Weights of a small mixture-of-experts language model, trained from scratch on English Wikipedia.
Experts: a softmax router, a shared expert of 64 neurons.
Below are experts of layer 8 (counted from 0) of a mixture-of-experts language model. Rows are named router (the router's row for the expert) and show model dimensions 0-127. Each number is 500 + 25 x the weight over its row's rms, rounded and kept within 0 to 999. Numbers have three digits each.
After each expert's rows: "mostly gets" lists some tokens that are sent to it at least half of the time; "comes before" lists some tokens at least twice as common just after its tokens as in all text. This comes from a sample of Wikipedia text that the model never trained on. Tokens count by the router's weight.

# expert 135
router:487497515505449466540456524502494544481468501497491468469510517463498461463531501476538511486480488498495524480511526458480551498483500524459485492487483499492489539518495484511498484524447519535468497517538503483484447495522529463517520470509512517469449509529510535516534478517516512541459521539435473464463513522495525496492488528495520499522539527470483513494511515504511506481482
mostly gets: "contains ", "among ", "includes ", "Among ", "containing ", "receive "
comes before: "the ", "a ", "his ", "an ", "two ", "its "

# expert 149
router:447500518497475534488519498485456498481511517454503498455534517527530516464525533477479494481474559458537494476537527510493532495495495546504522514523502481490502501473525481493541514490478538504550520509518504520474457516452497498475499528490531492492490489514501465506516456450523468489481530487528476477510449469485518501472493515467525459500518505470466488464518469509475477481528
mostly gets: "201", "202", "194", "195", "197", "192"
comes before: "5", "0", "4", "6", "3", "2"

# expert 143
router:534468501511461502548542502461457518476515493486502471500454448489492472514497450504479506449486490459548535542483522478522485548477497495551480465495522491527475528519539495496483473518500528493481484504510456526482465465460528500484511546471483503524498524521506528533504464473503480484497521539535494509554530497488529495533480515493467518500516494489500498516501519505505500488478
mostly gets: "near ", "outside ", "von ", "inside ", "above ", "along "
comes before: "the ", "a ", "his ", "this ", "its ", "be "

# expert 186
router:527525523554499514514486495528480476485502536464467489524481534495524526483514496498514500453497464442475505481538479532529522496514464555508538513496495481514515513527487475505474477497525494457520462501502519500496499528531487471508449524532497494500449468455481514508498530471486449490514532502514518465468475536508543477455509484514507526539529491484496506447501542507517508485493
mostly gets: "October", "September", "November ", "December ", "September ", "March "
comes before: ", ", ". ", ".", "201", "–", "202"

# expert 189
router:492518458510479483527526490478461537485514499541519532486470530470518496487480474510486504505437509496517537509502474496457535521469509504459500508466454549557493492517505465486502458486517484485490493515519528542517472507529509504488455543516513534532441501485481490516498494521455535502502519501509484481477472481533530515514481525471477527522493491526499492464478540491494540458532
mostly gets: "saying ", "although ", "because ", "Although ", "though ", ",\" "
comes before: "and ", "the ", "but ", "The ", "\"", "that "

# expert 190
router:451513517517476484457495503498488489535510492469500471517502525486484473455538470501521547487542498531507521502533485465494518472499565484502485474534489557503520521442484487457475488533455491484513505481442505493479514484525507489534541472486519473525492517497536485527474500501507513507527516472539554529525497499550545528484514505476549487520499480494501485516487514524491494490499
mostly gets: "produc", "pos", "writ", "driv", "organiz", "develop"
comes before: "ing ", "es ", "e ", "ed ", "ed", "ers "

# expert 148
router:499533502521470511483538523480509545482468506539504469472473529512495514467507439501484462487504503453522462466520506496512535489494461522462512505507493490543479498509545464480475476493498508514496527497532502493492471519519499475540443540487531531515488489506479508512490522520468453482544526528518503490494496479499503542532520532471468477470530480454476466472490525479475540472502
mostly gets: "\". ", ".\" ", "). ", ". ", "\n\n"
comes before: "The ", "In ", "==", "== ", "He ", "On "

# expert 105
router:536515524496553534499511525544475512476513479446507525504457533522491537490473515474474509465470481490488466543560506546499500486488500530495501521505507472518526501523514498498552494545495485461512486487497535496526512536498455486489505512495463463468518509465518487466510494496468476520505547498483511481496506528538529465482471495481455515527540476490483480455499536495498502534468
mostly gets: "10", "21", "1", "19", "12", "20"
comes before: "–", ".", "; ", ",", ":", "th "

# expert 10
router:532514469465504493511537470475525489527492493479487500505501506511439538474455489471485513471538460461515513495512504506525501542513500519492507521508484466515513510502500524496509450446530503473515504546467547483484514528522507482556485480470536535485533513518483535507464524466484453530480556530490469509475496512495483504526496508545524526518485503510474500491556512501461486517518
mostly gets: "|---|---|", "|", "classification", ");", "|---|---|---|", ";"
comes before: "- ", "\n", "\n\n", "​", "Represent", "Club"

# expert 137
router:477517507522475500505473499506485480520521529528452495531487476505491499479528446504522506466520482519478519509472492498492516495541546514498508479522495533449525498470478468517502516508453467461529459513448485489463457496546485517477553466487521487516519527482472491519521469465506512495530511493491511499500462444490464528520477468452523482503523477497510532498449471513486462485476
mostly gets: "design", "test", "serv", "pain", "employ", "organiz"
comes before: "ation ", "ed ", "ers ", "ing ", "ation", "er "

# expert 81
router:507530512535473509479525485506498524509473492525504469461460517494511522470475457471487496510490505446502507459525489487507518506475464503469508514491460464546450475518499484477478474493514511510484491514506513505508473514529512479560450518470520526513468475513457486526493541520447478477529505522519495461484514487500523529521500536477460460502516496475460463460505550477475539515514
mostly gets: ".\" ", "\". ", "). ", ". ", "\n\n"
comes before: "The ", "In ", "He ", "==", "It ", "== "

# expert 136
router:486524458522490437542519501488511544496491543507523499468493533456512527486510495524492507492520507498482486498549481527516518533492475575472518500511446507530502467506496465495512464456513483542502510488539529533497494524536526471522479517454516504475479448482526491515498507518458500507533505533475483484483490469461527465491510508501503519527514472513532517465484504481483540477510
mostly gets: "\", ", ",\" ", ", ", "while ", "\"), "
comes before: "and ", "he ", "but ", "the ", "which ", "He "

# expert 125
router:500444525483528517525494529552488501482531482451475506512502480477504520465451520504496437505485515506455522505513545539472500489515481496470477521465519461496517497526541471505508484516500507484509458527465546503497522548540515490502482502522526501467490479465524480449492497488520462525453514488516499473492485546518513500491507512476487489521483484468473532489536560482500508506476
mostly gets: "$", "(#", "£", "98", "96", "97"
comes before: ".", ",", "–", "°", ":", ") "

# expert 177
router:447513528546455485533520507497502526483508549539504455503491532489526497490487484484500512483523526454498506512537550495521527511455467522496493489482468484547510524525501512497444488482493484494476521507522488550484470536498542505469491503438503474531527538516505470503481482505512458500490537513508462509467474480498545499511497534496503528500508474461497532487482513535526524463509
mostly gets: "During ", "after ", "After ", "until ", "Despite ", "On "
comes before: "the ", "a ", "his ", "its ", "their ", "her "